config = dict(
    num_hidden_layers=11,
    hidden_size=192,
    n_experts=32,
    experts_per_token=1,
    d_expert=320,
    d_shared_expert=0,
    hidden_act='squared_relu',
    moe_layers=[0, 1, 2, 3, 4, 5, 6, 7, 8, 9, 10],
    router_score='softmax',
    normalize_top_k=False,
    routed_scale=5.66,
    balance_loss=0.00338,
    balance_bias=False,
    router_logit_norm=1.0,
    init_std_router=0.0267,
    lr_router=0.000887,
    vocab_size=32768,
    norm='layernorm',
    norm_eps=1e-06,
    tie_word_embeddings=False,
    optimizer='muon_variant',
    learning_rate=0.0137,
    beta1=0.9,
    batch_tokens=131072,
    max_seq_len=1024,
    train_tokens=788900000,
    max_steps=6019,
    dataset='wikipedia_en',
)
Below are experts of layer 3 (counted from 0) of a mixture-of-experts language model. Rows are named router (the router's row for the expert), down (a neuron's output weights, with its number) and show model dimensions 0-191. Each number is 128 + 24 x the weight over its row's rms, rounded and kept within 0 to 255.
After each expert's rows: a language model's description of what the expert responds to. This comes from a sample of Wikipedia text that the model never trained on.

# expert 14
router [186 156 121 130  74 145 105 110 108  96 137 120 123 154 100 151 140 158 129 129 155 137 126 117 110  84 157 123 123  99 130  99 105 177 128 136 128 125 134 133 102 118 135 117 155 114 126 126 164 149 126 147 154 123 180 112 143  90 127 122 138 169 128  88 131 131 116 105 120 107 115 112 132 137 131 173 127 217 102 150 113 152 129  67 119 151 128 115 139 113  99 121 154 119 131 139  93 117 118 100 126 143 147 126 145 123 122 109  98 133 124 111 130 124 141 103 121 134 129 141  84 159 111 118 134 115 101 173 143 139 133 105 111 118 141 143 156 132 138 145 130 126 106 160 111 201  97 113 131 164 134 150 133 132  80 142 111 143 106 138 109 108 167 101 124 102 185 159 139  96 132 136 134 115 131  72 170 116 192 144  88 112  91 121 135  79 165 108 108 124 124 147]
down0 [150 123 115 105 136 127 165  95 125  97 148 171 157 127  95 132 100 141 126 126 172 133 160 109 116 109 143 147  87 125 141 150  94  95 120 144 160 156 161 139 153 168 130 104 105  99 114 157  99 152 159 120 176 120 101 121 120 116 112 166 136  87 115 128 169 134  85 118 156 129 134  92 161 133 137 130 126 145 159 115 145 143 124 103 109 110 133 156 131 121 144 154 129  91 133 139 129 164 155 150 110 160 157  99  83 121 117 122 127 146 115 136 114 140 178 137 128 160 163 133 122 133 134 107 105  97  92  73  80 131 137 104 100 156 140 120 130 119 135 103 155 118  97 125 146 115  95 135 175 135  92 121 130 103 122 151 113 170 140  93 146 136 108 104 110 136  63 168 170 115 101 134 129 133 161 154  76 120 107 137 148  88  93 141 132 134 135  86 166 119 149 150]
What it handles: Common nouns and subject pronouns right after the, his or its, such as home, father, role, he, she.

# expert 15
router [155 142 149 137 108  75  74 125 134 119 133  77 126 161 124 120 135 176 131 156  63 134 152 141 144 121 149 107 113 134 164 145 128 145 105 161  87 153 114 150 141 113 141 163 149 151 105 116  80 151 116  71 126 136 155 110 130 126 180 120 135 142 133 101 119 135 131 133 166 145 124 132 142 136 139 113  99 124 129 111 131 180 102 155  62 101 119  99 133 144  91 112 115 102 159 105 156 130 141 113 166 135 108 113  93 114 141 130 101 193 139 111 126 122 146 180 117 146 117 135 131 125 125 117  67 122 123 112 123 100 106 124 125 165 149 146 181 140  93 101 130 160 121 138 142 111 164 112 146 123 114 133 116 157 116 134 123 135  88 137 138 108 140  88  96 137 148 128 117 158 111  99 165  87 107 149 121 145 134 113 109 171 122 120 163 141 150  91 139 135 124 162]
down1 [ 96 114 129 158  82 155 140 136 100  92 110  97  88 111 111 140 127 110 106 127 174 117 113 132 125 124 121 102 147 130 111 136 139  99 128 137 168 113  98 132 134 128 132 142 140 109 151 150 162  95 127 167 143  92  53 149 102 102 141 116 112 109 119  78 112 123 137 154 147  71 141 132 120 142 120 150 140 131 144 119 161 125 115 159 107 158 154 132 126 153 135 127 133 106 137 101 130 139 164 163  91 140 139 143  81 132 117 149 120 113  92 161 116 117 126 115 153 186 162 138 177 149 101 125 152 136 101 115  96 123  60 130 173 141 157 164 125 138 159 149 145 123 125 159 150 108 134 137 118 136  85  86 160 116 111 101  91 167 131 132 136 167 101  94 126 101 156 144 109 122 139 125 141 100  94 139  99  99 164 119 141 145  92  74 131 119 151 131 125 110 104 121]
What it handles: Single letters or short consonant clusters continuing a proper name or title, e.g. War-p, War-z, Kul-k-arni, Green-idge.

# expert 28
router [157 143 119 109 135 165 121 122 115 165 100 125 144 119 118 134 141  86 141 160 109 107 113 135 131 108 174 130 130 144  83 168 117 102 145  82 133 107 104  85 129 125  68 146 113 116 148 141 198 116 142 184 137 137 128 135 111 156 133 130 121 114 170 125 107 137 125 143 136 135 138  96 152 131 156 134 118 123 109 118 114 113 116 110 111 110 120 111 141 133 116 129  99  92 139 148 153 112 163 120 112 121  99 121 124 186 123 120 151 114 138 146 144 155 149 124 120 125 117 111  82 114 100  94 103 159 111 127 109 149 176  74 137 132 129 159  62  96 141  91  97 117 108 149 140 111 129 151 158 117 121 110 164  82 121 117 122 178 166 157 111 110 127 154 144 140 124 143 106 179  76 174 138 111 141 154 100 162 103 127 106  99 167 153 119 105 120 123 143 107 154 161]
down12 [155 152 117 144 149 121 148 113 145 135 157  95 102 143 136 120 162 153 134 138 117 118  74 129 115 169 117 112 105 120  96 151 129 168 122 141 138 157 101 167 161  97 104 120 113 106 136 123 108 124 133 132 105  99 126 114 128 138  88 160 146 140 140 138 104 159 130 132 150 128  91 151 122 161 192 127 115 112 133 112 164 104 109 162  96 108 136 138 104 102 144 101 154 137 114 169 131 117 123 171 115 122 122 129 143  94 133 133 158 152 125 117 131 159  97  81  81 176 128 163 147 167  95 129 118 142 107 131 162 162  91 118 122 142 185 139 129 101 143 159 112 177 165 104 135 153 178  86  84  97 118  77 114 131 135 123 181  92 130 109 162 136 102 120 150 159 130 144 106 119 117 115 155 120 100 162 103 139 125 142 117 122 151 101 107 127 139  93 128 107  95 113]
What it handles: Periods ending sentences, there/There, "may" in "X may refer to" disambiguation pages, and section labels like Location, History, Conservation.

# expert 2
router [115 126 119 116 116 135 124 158 106 165 139 141 112  83 141 130 169 117  97  91 140 156 122 138 139 136 148 116 146 124 145 136 143 101 146  87 137 154 124 101 121  88 130 139 105 112 159 136 154 101 125 168 136 167  61 130 103 114 156 129 110 141  93 155 140  91 116 153  93 127 128 145  95 182 136 125 147 163 173 156 127 140 110 128 152 119 149 119 118 157 128 143 147 148 139 151 107 133 118 128 106 122 153 115 181  93 112 145 104 162 155 110 145 150 158 160 140 112 130 147  87 158 140 134 160 147 141  90 164 105 105  97 100 127  98 139 121 137 166 130 109 116  91 100  97 190 107 100 132 150 116 113  74 145 128 106 126 152 147 153 160 136 116 141 165 110  86 102 138 134 142 103 124 130 125 124 114 112 132 129 117 132 209 123 169 122 105 136 125  88  74 130]
down2 [174 100  55 110 141 127 169 127 153 112 146 132 164 134 120 146 111 110 100 107 121 126 136 131 137 131 156 128 131 125 122 123 113 152 156 111 113 103 159 184 136  89 152 148 143 149 113 111 149 124 128 129 117  82 135 162 170 186 153 139 110 162 116  99 162 153 125 144 121 146 151 143 150 138 111 118 137 156 141 127 178 143 108 122  77 130 130 127 160 132 115 119 101 110 115 146 141  89 126 134 103  93 105 171 131 128 138 110 151 105  84 131 183 169  84 143 130 118 135  91 129 140 141 148  80 128 179  93 107 116 136 142 124 148 153 109 109 113 120 151 104 144 136 103 145 179 135  68 127 135 147 196 112 100 134 139  96  99 138  93 125  99 115 147 159 102 131 100 118 106 119 155 123 128 112 103 143 146 118 109  72 113 126 108 107 126 142 130 115 121 111 129]
What it handles: Field names at the start of infobox or list lines before a colon, such as Born, Genus, Genre, Launched, Website.

# expert 26
router [ 99 161 129 145 106  98 134 149 122  93 176 119 138 167 143 145 155 162 134 154 154 170 129 135 131 189 107 163 109  97 158 123 135 120 132 105 133 170 116 174  87  76 101 105 133  88  99 138  80 135 169 141 148 143 107 102 116 154 100 123 144 108 122 109 158 132 160 170 147 113 144 124 122 108 122 119 127 140 125 157 138 125  92 125 127 134 157 127 155 123 112 118 123 141 117 159 139  87 129 114  99 180 127 134 152 110 113 157 136 116 152 141 116 125  97  86 165 110 140  78 176 112 112 124 148 109 143 136 129 171 162 117 130 144 141 133 123 118 120 136 110 118 108 121 135 121 109 108 155 117 168  97 100 119 140 144  97  79 117  98 129 108 112 164 111 157 130 179 141 102 123 134 113 137 103 132 150 110 158 115 101 109  75 125 133 160 165 141 195  97 129 134]
down11 [115 135 148  98 146  98 125  79 127 125 138 123 146 149 138 157  98 129 174 118 118 150 158 156 135 131 146 114 197 126  96  92 134  88 144 147 111 123 134 130 109 151  93 152 146 147 104 122 163 145 101 105 180 122 118  97  94 172  80 153 148 150 150 132 104 186 124 118 126 128 117  84  82 116 106  89  90 136 148 116 106 181 139 134 151 126  87 176 108 143 147 123 106 146 125 107 174 105 116 121 122 113 105 144 144 125 169 121 114  92  88 171 156 127 130  80 151 104 153 143 135 107  86  98 116  94 147  85 125 146 165 137 131 105 103 132 139 142 138 131 130 128 141 157 104 111 126 138 125  85 100 137 151 135 120 164 151 125 133  97 119 114 146  85 155 142 129 100 151 104 162 147 115 134 158 119 119 102 132 141 108 136 107 152 135 147 136  93 132 118 139 157]
What it handles: Line breaks and sentence-final punctuation ending list items or sentences, such as newline after a description, ". and ").

# expert 16
router [139 110 104 125 161 144 160 171 150  93 156 143  91 122 126 157 140  71 154 101 116 157 143 115 151 133 154 135 115 116 115 115 139 139 117 115 131 119 111 156 129 124 143  85 108 121 140 135 135 107  84 164 127  95  75 110 142  99 144 156 136 152  88 141 119 146  99 122 137 108 104 116 133  92 137 117 134 114  88 126  84 153 156 118 162 154 113 131 109 142 123 156 109 128 111 123 127  96  88 138 139 142 115 117  98 157 116 154 142 145  98  97 147 145 103 128 101 155 165 113 100 132 141 135 157 101 131 144 105 115 115 121 131 123 108 120 145 138 181 173 141 161  75 141 171 152  91 120 102 145 121 146 111  94 104 123 103 123 147 123 143 173  75 161  82 126 142  94 118  94 125 127 160 142 191 132 188 114 162 109 126 156 120 115 151 165 123 161 156 137 163 121]
down2 [157 128 113 164  95 115  94 139 145  94 141 156 115 135 189 124  95 140 136 152 174 137  92 179 158  86  74 120 109 100 122 113 121 104 103 119 123  81 102 124 175 130 150 144 133 163 139 120 125  89 110 139 117 109 135  96 120 116 117 132 149 174 103 142  95 132 115 119 128 112 135 123 145 134 136  74 143 117 106 125 134  87 137 104 120 112 135 121 113 129 162 181 125 115 150 128 114 143 117  96 120 129 105 108  97 125 107 148 132 157 104 151 139 118 169 145 108  80 122 129 141  94 133 137 133 120 147  89 126 123 147 108 109 102  82 147 135 119 116 116  92 103 178 119 143 146 138 144 152 100 166 140 142 109 173 146 162 131 125 149 150 105 132 122 132 144 146 123  81 175 141 112 151 153 148 178 126 166 130 172  73 150 101 149 114 133 158  89  96 136 128 109]
What it handles: Verbs and particles of movement or life events after he/she in biographies, like went, returned, moved, grew up, plus word-final pieces such as Kir(ks).

# expert 24
router [ 99 172 115 109 108 122 184 118  97 126 129 158 112 136 132 140 132 163 128 141 106 128 112  98 114 115  77 126 107 133 121 115 149  93 135 131 146 135 120 127 137 139 170 153 131 127 149 137 125 172 143 122 102 150 100 122 141 101 137 127 157 101 139 125 135 130 155 161 162 144  90 125  87 113 140 119 132 116 140 138 128 118 139 112 155 177  71 117 132 124 157 154 117 107  74 146  85 203 111 105 168 143 115 116 131 141 124  79 107 119 159 124 167 100 147 114 141 104  95 121 182 125 105 117 123 128 115 104 138 122 171 129 171 148 127 110 113 111 116 111  92 137 126 109 138 142 111 117 155 125 132  99 175 163 132 106 133 135  83 179 114 125 131 155 161 117 158 111 151 135 143 160  82 100 103 144 133 137 110 166 145 159 122  90 162 151 161 121 113 139  84 175]
down2 [143 114 108 111 120 167 155 146 161 130 138 169 142 155 117 112 125 110 122 130 140 129 171 124 110 159 106 145 196 163 133 163 119 105  95 118 138 203 107 146  93 115 119  98 135  79 117 158 132  88 112 136 143 136 126 155  91 159 123  99 108  90 176 158 107 113 129 105 112 130 141 111 113 132 154 125 131  99 144 159 156  90 135 145  98  85 130 126  99  81 131 125  93 116 177 111 162 102 127 151 106 151 122 128  83 148 162 166 116 114 155 153 135 122  86 108 117 123 142 116 122 116 169 118 167 113  88 104 136 160 117 112  99 117 155  95 110 161 163  94 121 129 108 157 105 131 149 151 121 154 102 117 161 147 145 114 120 135 122  82 158 173 146 143 123 102 118 119 106 135 147 100 127 137 155 129 110 131 117 137 124 113 146 102 136 100 116 165 119  85 120 113]
What it handles: Middle pieces of surnames and foreign names after an initial capital, e.g. D-umes-nil, G-ins-berg, D-'-Oyly, Kramers–K-ron-ig.

# expert 7
router [156 176 110 143 126 138 157  90 122 131  91 149 163 111 140 156 121 178 138 119 134 171 125 110 153 110 137 106 108 133 118  96 143 125 155 129 133 152  94 117  88 114 147 148 132 177 132 113  89 114  88  90 152 145 107 153 143 102 159 121 106 100 160 145 130  97 107 122 166  91 105 131 126 126  99 162 130 153 140 142 131 123 128 132 153 130 159 143 100 105 115 110 140 121 128 174 153 154 119 121 171 134 116 117 111 116  73 145 121 131 134 100 131 111 149 134 104 126  93  87 149 158 109 139 171 123 110 121 159  94 151 170 146 141 151 136 102 139 168  94  86 107  90 147 104 113  58 131 144 135 131 111 120  81 116 142 128 105 141 158 167 119 101  96 106 137 107 120 192 124 169 139 123 110 124 122 185 146 118 128 137 125 107 173 101 125 152 119 146 139 149 124]
down1 [121 108 113 154 176  72  86  94  93 170 116 151 120 160 135 144 155 157 110 158 139 121 135  85 120  96 103 108 121 102 123 132 142 130 153 127  68 103 131 155 113 129 122 146 134 119 156 116 122  97 133 154 161 146  94 123 120 121 119  85 135  86 155 167 174 132 126 117 161 158 109 133 149 146 111 134 148 159 144 153 122 137 117 149 150  92  98 175 141 157 119 156 114 147 110 179 136 127 154 164  98 141 139 103 147 175 158 111 130 116 129  99 138  97 149 160  90 114 135 138 102 115 137 135 138 164 142 173 153  98  96 141 122 128 156 115 165 107  89 126 122 151 102 106 135 135 167 143 119 102 103 116 101  96 114 110 142 148 128 125  91 135 116 128 104 133 102 115 168 144 137 111  96 110 140 171 110 102  97 143 100 156 168 136 123 102 106 140  82 135  91 146]
What it handles: Dashes, parentheses and degree signs inside discographies, song-and-artist lines, coordinates and math markup, such as "Song - Artist", 25.76°N, "& -1".

# expert 20
router [142 124 109 152 110 154 146 147 151 174 174 126 150 138 136 178 109  56 128 166 128 127 131 134 136 124 153  95 129 124 153 138 129 164 141 150 185 133 113 148 103 126  80  60 127 154 145 147 128 120 145 160 140 115 181 125 142 119  73 158 147 144 135  92  87 125 122 129 169 139 149 101  82 161 132 132  99 137  83 119 143  77 150 132 144 168 130 125 119 117 113 119 153 131 132 144 145 127 116 112 124 116 148 104 130 101 130 146 128 100 122 106 115 165 127  88 140 140  86 138  95 135 163 108 113 159 101 119  87 137 123 122 145 121 113 119 146 126 114 164 130 109  78 166 146 151 140  81 135 128 144  87 168 126 112 106 142 118  95 116 127 114 113  84 108 109 130 106 113 105 128 118  97 173 143 128 156 148 129 128 159 136 122 121 151 140 150 153 123 127 190 122]
down2 [152 135 148  75 137  81 108 105 107  95 132 107 117 115 108 178 163 120 117 119 130  82  85 145 105 102 147 128 110 137 147 125  99 131  85 112 155 130 116 124 112 162  76 157  98 121 130  80 146 115 135  99 160 131 121  90 138 170 136 116 119 147 145 162 128 123 113 140 101 121 135 147 145 159 131 144 101 173 137 136 123 114 128 111 170 115 128 151 142 115  97 117 115 118 130 163 100 100 122 161 135 123 105 126 118 134 130 152 155 135 111 110 127 114 119 112 152 164 170 134 127 132  89 149 120 102 134  85 143 142  92 161 191 174 116 120  93 149  90 150 141 100 186 117 126 136 123 114 105 114 149 117 119 115 129 119 144  95 133 114 120 152 106 128 106 149  78 148 136 128 123 139 155 146  85 129 124 127 102 149 144 110 188 108 152 129 150 136 160 135  86 204]
What it handles: Suffix pieces ending verbs and participles in passive phrases, such as -ed, -ated, -ized, known, noted, followed.

# expert 30
router [138  92 166 148 117 123 120 137 157  95  98 131  86 151 125 115 129 122 120 139 107 121 111 147 121 114 138 114 128 137 137 124 140 114 134 164 117 159 149 117 131 125 134 125 116 147 132 136 138 173 146 139  82 129 176 110 130  84 142 117 131 127 151 139 129 119 106 151  94 139 191 152 112 176 166 118 133 155 124 164 110 108 149 182 141 102 142 117 101 153  63 125 143 146 104 166 142 162 127 158 130 124  93 115 106 111  97 114 113 133 137  89 113 119 119  69 109  98 125 162 125 136 127 165 119 175  99 169 125 127 116 132 113 145 153 113 131 123  76 136 130 107 170 108 108 137 124  90 139 108 159 140 145 143 149 127 176 114 141 156 123 111  99 110 145 116 129 129 130 122 133 100 132 117 131 135  97 181  70 120 108  92 103 112  96 212 136 129  86 108 100 132]
down1 [133 124 129 130 105 136 131 132 131 186 135 149 154 130 137 125 167 119  93 121 121  94 116 142  84 100 162 157 100 145 143 145 104 188 139 140 129 121 122 137  89  95 139 108 157 114 122  87 123 107 151 115 171 132 166 167 157 143 145 131 126  95 143  97 146 132 121 143 169  99 127 188 123 117 136 138 126 178 148 141 105 124 134  96 118 113 140 155 163 114 151 159 136 166 135 138 131 122  94 123 138 156 123 117 158  67 183 126 102  98 146 120 108 104 140 108  76 145 118 112 133 189 111 134 137 142 120 119 143 105 104 136  83 121 133 160 114 139 131 123 112 136  57 122 111 139 118 113 146 141 155 162 136 113 175 158  96  96 133 115  86 148  89 111 102 135 121 125 173 141 125 102 127 137 155 139 144  82 131 103  92 131 141 135 153 115 152 169 120 133 107 124]
What it handles: Quantity and comparison words and word pieces after hyphens, such as other, more, many, few, early, modern-day.

# expert 23
router [161 158 130 135 162 114 130 144 140 109 121 129 127 124 114  96 126 114  88 137 100 154  99 108 136 110 120 114 128 169 149 111 120  85 143  79 161 136 198 145 134 106 167 130 121 115 116 122 152 130 139  93 156 149 136 140 159 123 161 170 149 178 132 131 182 177 178 113 111 140 118 129 158 132  91 107  99 158 114 125 122 152 143 116 137  71  93 115 132 146 160 154 108 132 131 158 113  95 127 171 109 122 134 138 144 145 129 144 122 122  87 119 116  98 131 117 120 109 113 147 162  95  68 145 133 155 110 110 140 158 160 155 176 129 128 123 156 122 149 148 130 124 151 122  68 103 125 102 145 128 110 134 114 151 136 154 109  95 114 133 129 119 134 147  71 119 137  82 104 158 119 149 142 110 165  91 155 113 118 106 164 151 124  99 127  70 139 113 133 129 147 128]
down2 [126 136 119 138 137 122 125 155 168 108 126  93 119 138 150 144 147  97 133  94 130 129 122 101 115 129 121 202 150 124 172 135 149 124 150  81  89 109 131  89 142 176 152 122 100 173 155 124 165 127 101 148 128 121 102 120 154 127 174 138 150 157 111 130  98 123 123  88 143  83 136 160  91 126 165 128 128 101 121 118  76 106 152 128 150 172 156 155 140 122 115  79 170 138 111 103 110 103  97 155 148 127 132  99 104 142 118 149 113 122 101 104 139 161 119 150 118 114 113  84 146 133 128 149 135 149 101 133 143  96 148 122 109 131 143  94 124 141  96  96 115 110 112 137 150 109 146 161 125  67 108 142 145 144 135 138 153 178 124 116 151 191  88 130 119 141 112 116 121 123  98  91  98 172 134 132 135 110 178 126 138  98 137 125 133 144 107 145 126 156  96  92]
What it handles: The articles a and A plus sports words in rankings and careers, such as No. 1, League, won, Triple-A.

# expert 19
router [115 150 148 145 105 132 190 127 158  99 135 138 145 131 114 119 141 133 135 151 146 137 105 117 127 144  86  91 146  94 121 126 143 130 126 129  92 141 114 125  74 145 126 159 133 130 141 138 147  81 131 142  74 120 111 174 162 135 150 119 113 149 155 144 140 126 139 122 112  95 110 166 154 130 145 146 100 100 152 114 134 137 104 130 180 107 131 148 130 161 113 148 173 114 105 119 150  83 166  87 136 120 129 146 117  91 106 162 159 123 140 174  81 103 156 108 128 147 146 102 147 160 116 162 151  98 116 157 125 116 152 147 120 141 197 111 126 105 119  89 135 171 152 106  89 116  94 163 131 137 107 136 102 118 109 112 127 117 106 163 127  93 115 109  67 112 137  94 143 133 128 164 105  95 150 150 153 133 152 136 163 153  90 140 143 125 113  85 133 158 135 151]
down8 [ 79 140 132  91 121 143 116 157 157 156 160 114 112 143 135 106 123 158 111 103 137 115 128 119 131 110 142 145  94 112  98 171 143 120 154  84 132 131 117  86 154 125 147 103 104 167  85 113 143 110 108 150 116 136 127 110 109 117 132 178 126  98  95  79 129 122 105 150 120 122 123 185 172 124 156 112 128 157  90  94 134 122 143 119 148 125 149 183 154 136 109 108 130 110 154 127 111 138  73 155 160 127 111 134 159 132 134 133 108  88 140 152 137 127  74 124 123  85 116 215 125 152 125 137 153 128 142 138 128  95 107 132 183 143 120 132 124 162 143 151 104 107 134 135 138  86 134  93 118  97 113 141 146 114 101 126 128 129 173  98 128 141 103 146 130 123  97 168 169 135 112  98 101 123 152 158 145 121 144 130 156 131 175 143 120 111 109 129  87 152 113 158]
What it handles: Digit groups within larger numbers, such as the 000 of thousands, decimals, coordinates and table statistics, plus the words million, billion, dollars.

# expert 5
router [143 150 121 135 123 144 137 118 151 107 117 120 139 121 106 134 152 159 115 121 164 178  86 105 165  99 123 120 147 142 132 136 173 175 158 112 133 133 125 129 109 136 135 142 121 147 117 119 124 101 110  81 113 141  88 125 151 142 127 111 132 157 149 121 110  85 145 101 126 102  97  55 101 120 123 165 131 164  71 137 117 147 101  93 136  89 116 108 113  98 129 158 117 139 124 153 142 112 115 133 155 104 144 105 120 103 121 111 118 110 120 137 142 113 160 122 110 141  99 100 131 177 117 104 129 130 121  82 178 109 119 120 185 129 151 100 120 138 105 158 142 137 121 100 110 163  70 163 166  69 132 107 111 124 153 142 169 108 137 122 152 121 119 107 135 157  74 114 179 128 134 100 132 147 126 104 185 153 129 104 121 125  87 111 124  83 133 116 140 113 123 100]
down1 [162 140 154 126  88 129 110 117 147 153 181 127 140 100 118 120 131 104 122 101 147 149 131 130  98 131 105 132 134 148 165 157 128 122 147  91 112 152 129 136 132 158 118 133  93 159 113 108 116 147 125 117 122 133 126 129 118 139 179 144 161 144 147 138  95 109 113 176 141 111 129 121 131 143 129  97 110 118 103 127  89 125 111 159  99 126 117 104 129 154 119 133  79 100 117 175 183 155 157 106 104  91 143 117 128 124 157 111 110  93 130  57 133 125 156 149 126 124 136 119 115 131 150 135 109 175 145  97 103 141 114 167  95 109 156 156  88 107  98 162 170 134 123 116 116 107 127 124 159 106 160 150 119 147 143 161 107 135 157 168 103 138 140 107 119 105  99 175 103 161 119 173 118 131 141 147 145 113 103  81 116  94 165 184 129 126 117  77 141 142 135  70]
What it handles: Mostly and, a, or, et, named and the slash between coordinate pairs, often mid-list or after commas.

# expert 9
router [116 128 119 110 110 122 116 116 151 146 121  79  96 116 161 122 146 111 111 119 106 139 165 147  87 158 129 127 117 115 126 140 116 164 145 129 154 144 137 127 131 178 113 114 113 138 106 120 119 103 115 114 120 113 146 164 131 156 144 115 134 113 113 142 108 112 155 123 111 187 150 160 118  82  94 137 150 118  95 136 158 144 107 111 118 115 129 158 124 156 151 117 106 141 149 157 125 170  98 111 131  93 164 125 146 165 176  70  83 117 156  96 113 150  89 158 128 111 147 145 158 110 115 102  98 126 135 110 140 121 126 109  97 101 104 128 159 137 118 146 124 123 136  89 178 107 118 111  69 160 136 121  81 122 129  94 167 161 102 124 146 120 214 124 129 155 153 124 120 100 106 168  74 110 112 105  95 114 160 153 141 116 136 120 138 160 155  98 121 146 114 132]
down2 [127 103  89 130 149 127 163 131  92 127  85 156 141  95 106  86 104 113 132 115 165 186 169 135  96 153 107 141 141  96 146 165  89 105 137 154 166 133 113 126 143  84 134 140 161 121 121 129 104 154 116 130 139 132 149 124 161 142  97 125 120  75 145 139 159 157 131  87 150 165 133 112 121 116 117 117 165  88 158 126 103 128 120 132  83  88 142 163 108  92  96 128 104 119 147 158 146 148 121 129 165 111 133 160 104 127 128 103 101  85 115  88 175  89 148 139  95 114 129  95 129 102 122 133 123 100 123 137 106 134 136 143 106 151 155 164 136 147 136  98 126 181  99  96 112 102 126 127 103 150 111  97  97 155 134 144 108 129 128 127 127 150 149 127 157 126 123  99 123 135 172  90 114 115 141  68 124 157 130 133 133 126 148 147 104 132 182 156 143 145 130  94]
What it handles: Short vowel-consonant word pieces inside common words and names, often after an initial p, b or l, e.g. fl-op, pl-ac-ard, j-ub-ilee.

# expert 17
router [144 109  95  73  83 142 118 143 127 141 143 155 204 123 110 107 186 144 164 162 145 170  81  97 115  89 107 120 123 100 118 110  76 124 160 125 129 164  93 122  66 120 161 134 150 188 118 123 128 151  85 115 107 140 140 100  97 162 145 125 144 136 151 111 139 107 159  97 111 134 112 128 144 137 129 156 167 160 143 111  87 115 135 163  93 109 130 119 154 114 149 129 124 151 159 136 146 110  93 119 129 124 127 179 141 116 108 151 127 144 132 197 134 150 137 122 136 137 118 143 132 111 132 122 132  87 125 131 137 106 106 146 137 119 136 127  95  90 128 111  90 137 125 146 122 115 131 139 151 130 141  82  69 122 110 132 181 114 136  96 121 127 139 148 156 125 140  94 119 114 120 106 112 111 170 127 156 100 140 161 164 133 120 141 132 116 149 121 140 142 128 150]
down2 [156 138 140 115 151 137 114 145 121 177 147 103 110  91  91 121 139 101 148 110 195 153 128 120 146 148  83  99 210 141 146 123 169 126 108 104 116 139 130  94  85 108 162 143 130 110 119  65 144 126 155 142 111 135 108  90 159 144 103 123 141 103  75 160  95  94 168 117 112 162 105 120 142 142 150 132  99 155 164 176 126 145  97 152 126 144  98 155 142 120 126 144 118 122 130 136 151 110 143 146  69  97 147 108 127  94 106 107 135 136 141 143 142 118 146  81 157 132 152 116 124 150 130 139 140 116 137 108  94 133 169 148 155 145 128 136 141 156 141 102 116 146 124 110  95 105 123 114 118 149 101 136 159 108 153 112 117 110 104 104 180 118 131 146 136 150  98  97 146  89 136 145 113 132 135 130 129 185  88 112  91 110 110 117 126 130 154 110 141 142 115 138]
What it handles: Head nouns of institutional and place names after National, Royal or the, such as University, Army, Service, Academy.

# expert 27
router [105 125 147 112  78 110 139 158 125  54 114 120 166 123 109 137  93  96 118 149 120  93  64 146 165 123 110 171 123 131 135 140 133 163  98 107 143 135 101 119 106 117 159 145 135 143 152 135 165  94 157 136 152 131 106 131  91 140 140 132 133 121 132 124 139 128 127 116 110 131 126 155 137 172 146 102 175 160  98 122  86 125 133 119 111 122 142  71 144 107 165 165 163 131 101 132 151 124 102 158 114 127 194 131 134 119 137 114 126 134 130 190 120 125 130 135 124 146 126  99 114 125 108  61 127 122  80 162 166 125 144 153 136 110 112  96 100 131 108 116 165 155 128 116 114 147 103 133 124 167 119 102 115 113 101 133 146 117 158 144 139 144 188  83 106 118 161 121 143 136 110 147 116 149 188  96 138 138 144 116 124 149 115 112 119 118 119 124 114 106  81 148]
down0 [147 144 189  98 155 108 136 140 133 147  83 118 135 194 127 165 125  82 143 135 119 110 141  90 103 137 129  99 100  83 137 138 141  95  97 116 116 146 133  80  96 150 131  82 101 146 135 117 119 124 106 116 125 143  90 157 163 120 155 160 112 149  91 114 107 147 124 142 172 169 114 147 139 117 133 155 146 135 137 141 124 151 136 159  99 135 150 111 149 179 166 146 124 155 124 142 113 135  72 177 134 139 163  98 153  76 129 138 152 161 152 123 128 137 109 155  98 114 130 113 102 128 128 128 124 130  94 114 111  98 137  83 101 125 119 151 110 116  87 106 109 141 110  89 126 129  83 122 123 167 149 146 120 116 116 147 116 158  92 175 152 127 139 128 144 128 121 104 147 143 156 122 108 139 138 155  98 110 166 100 112 103 143 137 108 100 137 126 102  97  89 163]
What it handles: Head nouns in census and election text, such as households, population, makeup, family, election, party, often followed by of.

# expert 3
router [137 142 165 161 171 125 101  92 138 120 120 137 164 137 161 181  97 111  92 146 116 137 149 148 107 128 142 117 147 154 145 120 114 138 142 112  86  97 118 101 128 126  98  75 164 113 148 111 151 150 116 161 123 104 147  86 124  93 124 149 146 114 113  93 118  88 123 123 152 102 165 104 132 140 134 129 156 147 111 106 138 112 124 155  92 135 122 122 154 140  81 106 151 125 112 124 153  97 160 117 143 120  90 134  68 100 118 124 100 124 143 139 136 115  96 137  84 115 127 129  94 120 169 174 151 106 138 132 117 139 135 136 104 134 134 105 125 125 141 149 120 116 179 168 132 140 114 126  82 111 108 128 151 123 161 180 153 152 174 162 112 123 165 107  90 134 101 178 137  76 112 126 132 126 121 105 131 137 118  89 114 127 106 150 101 170 169  85 103 155 158 121]
down0 [ 96 112 137 113 103 134 164 147 115 126 105 155 147 180 141 115 160  52 118 101  96 123 124  95 130 122 124 115  80  96 112 130 124 116 121 116 145 112 137  59 142 141 151 159 115 118 138 153 159  89 134  99 157 130  95 152 171 124 157 147 159 129 150 105 100 167  88 144 136 115 112 132 134 146 122 140 108 131 114 127 113 123 126 170 146  98 119 128 121 177 103 140 103 124 115  67 163 138 145 128 152 106 101 110 133 132 135  85 142 116 134 118 125 131 160 124 144 119 153 114 123 123 114 140 115 128 192 111  97 124 146 164 138 127  94 136 111 127 170 123 110 156 131 146 167 159 126 144 129 134 163 119 108 130 114 113 191 137 127 115 153 176 142 102 140 149 132 141 117 165 135 103 118 119  99 124 123  68 153 147 117 151 152  83 172 125 135 109 159  85 132  98]
What it handles: Auxiliaries and copulas such as was, is, be, been, plus not, also, would, originally, ultimately, mostly after a subject pronoun.